Weights of a small mixture-of-experts language model, trained from scratch on English Wikipedia.
Size: 11 layers, vocabulary 8192.
Experts: 16 experts in each of 5 layers, 128 SwiGLU neurons an expert, 2 picks a token, a sigmoid router.
Training: a variant of Muon for the experts, 342M tokens, 9861 steps.
Below are experts of layer 7 (counted from 0) of a mixture-of-experts language model. Rows are named router (the router's row for the expert), down (a neuron's output weights, with its number) and show model dimensions 0-255. Each number is 128 + 24 x the weight over its row's rms, rounded and kept within 0 to 255. Numbers have three digits each.
After each expert's rows: "comes before" lists some tokens at least twice as common just after its tokens as in all text. This comes from a sample of Wikipedia text that the model never trained on. Tokens count by the router's weight.

# expert 0
router:160107156117135107140124121125138149098089129106148117157130117113162113113122137128155102174122124122114102155137112134120115143167146076083108143107145123155140158110129136109135141089115084132159123141118164095121126120123107136150136143122162124186127130154148137140142155119116120111114138133142124071134118135209086076125134097133098098163116148175159125162152135150145159120127090126145118135116115125097134129150081162092111145142144163131154108092118111079176132129121142117127107103143125079099141139183131120136136132156136129148137139132093108146142154151103113081137110132134115109080125123128168141139100120121202199096154145161168102111136148117154145100128113118131116109123084141096119138139107150114092078108088135138095170117143093117174100130132114
down7:122146067122143108111162132149121148095120095146172123124135120161181136158091134179125127138115179101091113122126119153133121177147110141128143110124139193108100114117127158167132128112102127145154155155097130147129129138157127111104112146102090114119153126118148087154126116107154124191121168108136123144147144135125094118144146149157135118148149102106102108150139104122121132080103104109177151156113113146106130176141112147126123147120138140137167106133152153106133140084161119072132172161119105095165109142133148134153181131065099107134134110153112086101104117135111134171122098146134154121110124100139162123131075125109141109093163120112114084171100112133101100111112104168124104125121127129146121149133141113137156131137088125147127128092100137141086151093077156
down8:103146119154163141128155117140145111139094091144114144126126135144102128148126071096116131135096130114147117110114108166138138114105116135119139187106091150100149112094113138110100154089125154138120180110152119100091131162092170131151135125173133143123136137132167155121166148111136130138167122106123140102118113099118120155111133126099146139132126052137107116123121140085115169156127110102170128081114097125138128105087144145115133086119160125187154105143138125118183102132161130075138135127110157092100152107163166146125138077113088123138116109109152128097131124132105114119140155137160139167150095140104121111148120146095108134142086119134114132187162125116111197155079107114102165188137174120134136115121160143149127146154121122118135105134130152134132145084115113
comes before: "1", "2", "3", "4", "5", "6"

# expert 7
router:114135104124112131144106147099141152118082159092160123166116116190122124091067128107162128114151152118064118121133093109118128131150119143086102120091183133123141128102124109124121105106122076137150161142113140129093114129163130160076115115141131115150129174134094108146165146149121132117080159172137126137165133118145084132103117142120118142153092139192117096140119131155148125124170139156147106135121099101184155148104095124133127101113158084105156145087154131102169136107118116114122094123181118121141111120172105122121113120161141100150118155106082101173139127097137124112117148148116130119106093137137097104143109118120163128105108118139143157149152130122120123160124154157122178136111098160097135160161163101118097080139129140142103120117102144114112124133099167
down4:134166114090100113136124100118132161134116112108140137121120116113131134157138151155151123115165109141169158140091095096158091126117105145138166139131126123123140133137169159116087104120125128146161082142170123142148117081128130130149109140131144125099168138103151114148126090130105149137116129145161121109116142095069083098085084128134103111126127146078098179118147098147140176168117084131112045126117124155123129122123079081158112137185136121155137177162099098120126087168124120137103161090112168146146153168131100117112115170154097124134123106122092138128120133145128103129073145128147113111100125161128122122110147131140100156082132156164158140140123094144138143096120117104120133112161150142091129150106109146117159138164131132131150120150147150164149155156130108
down5:116127165135168131116108156126143075124105147158082133121122096161113116130157099109124107167145116132152116114102082139165106118167111158132152107130166143120091138107117132105104139148123149182127133187136131125130119160163123131138174130140073147146144117159118140111111107116129136150119147129123089148097106151148136176153138122115110132115126157094124137124093113162146139113102116142143133141160116086128107109145185143137139149096118106105151153144105116133178110100132121129112143065123131123114112123134132097121145139156120083057135104126131116121117076136096171125171142167165078125144128179153158134166183102113157101084115118110102104119098104103153147141148146128129106110156130119154124122129131106114112097128091153168136083104149134150147061129137141
comes before: " the", " a", " to", " his", " in", " by"

# expert 8
router:085062138109149142178083168106156137075113120105157101125114087109149121146106131141136131086152145128092102148156077116139158113122136102117113122104143130118144116124168152143114132095140088144123152162084146141142131151141149116170110124131174120122133141130125099149105122116083126111112103125144107109126163182193137116103099088127123154117122140121133131141110147152135152131106126134146152094112056135136180117130130153126114129131163148118148105106127131088123137130118123085130132071135093167120117135154181123095124125132128173150116143122132120122124172114109154111113141105139126110136163112134094128116082121111151138122069161131162173125135108127163125091128120154121162130111089109122135150181137191166133134131164176125116113139093121141131132146095136
down8:143093128099133118114073106140160145098155096130131146121116131194128156112148100132114128100118073139120144164166135126120154157105155106099123107146176086148179130098102103178114130140143133105125150104122134150123123132090145147095164125155157132102150171146102099123098149093150168125100128108114146171157097095138157084171114159150145155114162127098099111173106134078161145103109117131115142130163154176091123129098123148126104132139112129136112138138103129130104163113089104127095124145135123083109091103139131101104163143126145138130107096161143137168123100153120131130091142133122140132139123102111110150157140132159148117137092117120108127134102114155125186131123126153086119174105131113179135150146154098108124079127126118167114140095170147090152116125133106
down9:124112159175072104147112140169135128137097116083124104190129116119122109159130144107132126121130130157170149143129114146125147147103132126100166132104106162165103170151092100157136122178115108102149129179140125127157136168116105084184138155119110135085122158111156136107145161116129117141139143133112132098084119133168172188119143142130147134100105147129134102091140130150098163123114110153120117126150148130099148109152095126131096100108081127116144107135146159087135154132102085083145103127160129105106158125152109134148092096111081090080104098137145102141123108108129107153147129150126134174147119120116158122093147146147149133124164117090120112089129157113119168097161152118102109142105120107157130182157137125124120122126109123138122106104117147106085124175112165
comes before: "\n", "-", "|", ":", "==", "The"

# expert 3
router:143079116105136121137131140111129134127144159099145108176122091116113128133120129098168111108119144129123117150132108114101139143101157103134111158109156079124169108135148143141135134114125088130155135158061154156137135151134095105107122139121162118142103160113125100125180118145129116152118109144144163124128173161136095136119146125162127121128094156156111111113105153106122152108167134143122096099107073106151120115147140122109093081132148143085141111101111107092122182138139112079095149106137116119131120122169134095126143089117110093124056174128113133095148158166095131124136144121128115090090117172134089117146116097162169114111130144131130165135153113143186117109159145165083181120144118137078117166146172139152121125134162158172106136127106143133115152133126102
down4:139133095124128125174141177143110169145133120114107153106127148088133085147102171139127142095128045107122051142109122135144119146107142136148148080167143160127137114133106156112135112093112105106088139131132106155134100160108146134143114141120105117111153093129094112086158120096137152123153136148184095112114134148134098085130118128113138113106134116104128147134099179183137092138192130109078149131131138129126094154135132118134139126131076091125132138138147088115112138123116116092135142138174155134149135128131135120169139142120143120134134134149108074085160162084128134135128107121113164105098133111109163150168170137148097132129141145113183171118156123131107130099129121147089171115097127139114178141103124131118142118097136141157157156099142165129123144136099122
down5:137108121083124122115153101091068153142158140137129051077130153135168183155141115128112115121141139154097096125139128114099078111100144099174122147143137189136109081132137157136165127114120120116147121128121171130120150117112134103126106141098108151154158118141111140141136161144147113143128142139094184135184163115161096123155131124148122101120101154138103137121112169127122089123167171152174153131165114150134119122163129110148110085089123102127147138128135180123102111132115082152161154134104103101143096125135165164138161125121129138158154116156136102143125141112155132141106106109111104113149110072132129128112156150170159152121131125136111110137153138126097134111094115144107111119131128121147100107121103129104136128117139154149143099093079111096135080068108160
comes before: " of", "s", ",", ".", " and", " in"

# expert 2
router:150078105138150127142135125097106145108089170107190105132100080088131142120131117107154112120120122106145089130127101118101124146120147123130121133106123085141123096137167130101094090116127084102161123160092166156101143146142122125120121116107185119141111157110131095117160126158113105148072131162116140136143110141150066122127144133150107142143106152147112101136113155121160115130144124101142113129097069135125136104119160098111087094129141151085155088105146145116156173133147142115123114099118126135123142091143146128097166078161131149133083152108120128148167145156119175123134129094142136103110091171128094108152147091122152133097136099119120150161137099137142159142159180105119151145145119119116170140124133117151082120200151170172122159130109133135137120139124118
down12:178138168109191143098114139124139145148121119133120148139124094151098148129122138145125104123118132125126159093139082158086118126168081104147167125101110132065132118154121149112152137106137158139165124079143137117129130136107147161148105145155143170203183128137136112118114119141143156089123157108135121128119130119101124090128113061134124171114106134111088165148131128157104118128126094114141094156160147129112102142170139100160117099076185101159130115112149167120139134115126141089119133097135142092106102120122157143145106091149101150093133109150100112117119103142115117114143112163139129138102149171139131136082147104162127154110119103105072149139169130154138100116118163087141111119137127156150121154179089149103133093162144134132103122129109133103117103129131144
down13:127121087133120130112167094140139114166154120114116134178145119177118166117141141128141130114132124111116139139121113128125106149145137112099127123136166123116135142125118164117123133174121126109126110149106147107099147068083140118188103132107103129124159098113096088118175115119115114100131135094118149117166092159126125122167101117123159144101111107088171098121157105135132111128153063167087161105131133077165118127113127121160168106150119120067121137129119139118130139141129139133144136131095081161106126092093101090165127161135121115116169147135153109105157121154092161148125122155135130139130103126136154153116128150147178147134156127140131108099154095133129160162103140131138139156116124080095149171110182081112158099157170129118127084152141144128128126110171065
comes before: ",", " (", " of", " and", "'", "\""

# expert 5
router:129112102115122094148050131098129134099084149109149125159081089172123115160129137143125147156137132106090124159151084109133145127132123083134121136073126107153148121166129126092115150134134097137117151159098138135123117138106125118130138160124126093138120161104152103152127112129090132124115152108141115136141127141167107115146162114108090155104074146129129126113121164122146149106137118166132128101136088086099147116095157144070124115120147086108153117089158126131100166139147130119125133114105102112153101113136136110088131101162121112135086160097153142163157145144115153102095153121150111124107124165124071146100112121166196150111075142146131148105135154119165158121129152128152114140139075141100113108135192161102134122138147163122133121158088111165141124165114107
down7:152103148155160116148139133144071116071123135143124110129153157083132145121163124112115079139077166072099105113124131126110137095125142140147138144147096121122136127139136162051101140103148140151111155116168107124098094131091108127105112162108125124131105134176132141143134145156151130111086114112120104135161124166144124148123147150136124115134117154106104125159121113156148093138159119128106105130144187112103146119162119134103117143143148154153139116111111122134132154097072132094098133134119120165089129131124090148122145113100146099159086085138120151112127126104150117145132132164104140147149121116152130133151127100123129136093177093071144179174158129124140107112143138132108182167146157101131130175090171101146072100121114134116163161109119146162102132130163136
down8:102146091179099144132139103102131150105125118131122126122144118136115142106101186152163155064109134117170144115099118160140096121154080125136094160147127123183096126150116160133145090171160092157118131151149095099113119159117148144135134182148077108089099138119162104101151133142135115097147123107155164109113105150110122154176150117121112100146144124140169144152138150157138147121098136089139118147134118121143103160112138131130087118112125130115132174137139124125095170122110088132105154133153155103157153137105150104155147128124140125128124136098120122099124124133114051139129091112123139152110107114098117136157136126103156116130120123145111084162105135127136128171135119151058125116128113145112102162098113102197108095111186137096180132122147134128101144142111118
comes before: "0", "9", " |", "8", "5", "7"

# expert 10
router:132127141127160114147103144094097124096099133126151133101092107140129148113107104119084119146114132113129123126134117144125145138141128126084115146057128116149115150106131165103126138121122125145138136150092135162102142137126156136176153204135107083151146122146111103151149106156089135131108096121162116144151116141136119142106145129123117114121082134168139133133118110125123133123151108143122131134144097095127152136157132108118096124104131144087156130088135131146173169115122144130128131088115137147091081063174140122123105102158111137147105173100094097152165133143139084114107090142160073098139139098128143101106172106118146148094131143107188143111144130115155165161156171152125118147160111123097128121177148110070109080143149159146107131091092144124132132155065120
down12:149125148113131143103106127117155127113102094138116103202077120122143153107076154199117121157127137161161133163147161127103110158147137131136167154106126124175129124139075155142116086076138106132096124119104112117107134174140155171142103147106120093129101120117116162113139144084146142126122127129088145076147116170142148111149147101124151190097088144082115069154096153089124102124116093123109150171105149073113130130121139132087120144147135154114061110127115131107114122148148128136109145108124139135108102134132127144112179135149128106102140118111121136118168132106153177154154127099178149148135134180132124145090121164152157117098104136110128111148119130113135146110142099119118110146132143133126135107148113119129115090139100134100154159154138148108119128134138149
down13:190098150115128180102083126129163121130145127124129128110168123145144146071098062165118096126158103107142173149105116108174113128109132135129148125106145121152174138112108141089127146140126148184138130143119088147112152118136170101098146121110168129096140161171108116140091125163176124135095116155138148151139157107056092129174116148158122106130132142135106154117125115145119185112147083125160131119134129141153080156125097137113148168119165088103153122150102103151109144123151119113092124103143093125144115116109127114102128112168117086133146109112087124131112079113147156119138140145139102132122175155109146112139094147086112112133131100113151141119081128100127161116136105084147102100111118154136110156156122158148140126146102139145125132138159118100141113133148132
comes before: " the", " a", " and", " he", " which", " it"

# expert 1
router:138087140106137133139080159107147160129124104110170107115117088151117143119095117141150137106133107109113086136127094156139160133141129127042111145102110100155130140113160120117106108111126086134130159153123157157142147170117124136118107142144134106122182147131112127127095101150095132127121106129105109104147168136171114111121124126132128104145099134183155100144137136150145127126149135108119128132094101120121145119148135097143090115116161179081111093082188078122142117116107158122123117053142085147127135106175124127126111110146101120134126135129120116108109142139125180130127160097137138145112150144138073156129136117138192163103124108132144127157161139130164146101139145161130166125098082126063128141167141131112118095144124135139063134130133121124140143179114147
down26:115155130130095146123142129144101118155135133121132102156156092127120151099125164098152119198091131145145135173128123124081137076102102130151140157130101134138147125111104129174096099178122100119081135077089161155092121110141100130112130150130141137186118098152134114091138123080125115099129132147173143143099114066122174135150138094117137109152157145110160122094144108093133092163121110121156111144109193129151104145129118109146139118125106110127093131148113134103141128130090111101140153119142148103110133118141153145158099095158105144130118138154142136113132134125098145115170145117121190142123131146117159161119136115123134129139171153128173129154149139088137108109138144124126145109122101090176164158136115137124061087117123169168146111074133108120103127109114139
down27:140103122082114107129125117109133131145079118141081140107136111140108129121153103106125088155123198158136110114119135115152121153112112119175099136079097135172119097144114100147116122137098191128138130130131144171114107150118138098132128127148167130114136152152133104124118081103119108142178121132133067140110112159164131120108134140124156113150115126125187165152153154145094144123129136130110186110100140119074110111147167116090096083133141145148133123110168171125141152138181130128165162125123113119152132113098148105160148134104119083123186106080135162118107127136121155143138109165118122122137128121107103106172130152192147121125152135101157084127120107124111111093131148132160144110108088130102133128106143108168124150133141103138138112161155083103103142092131115
comes before: " ", "\n", "|", " —", " \"", " A"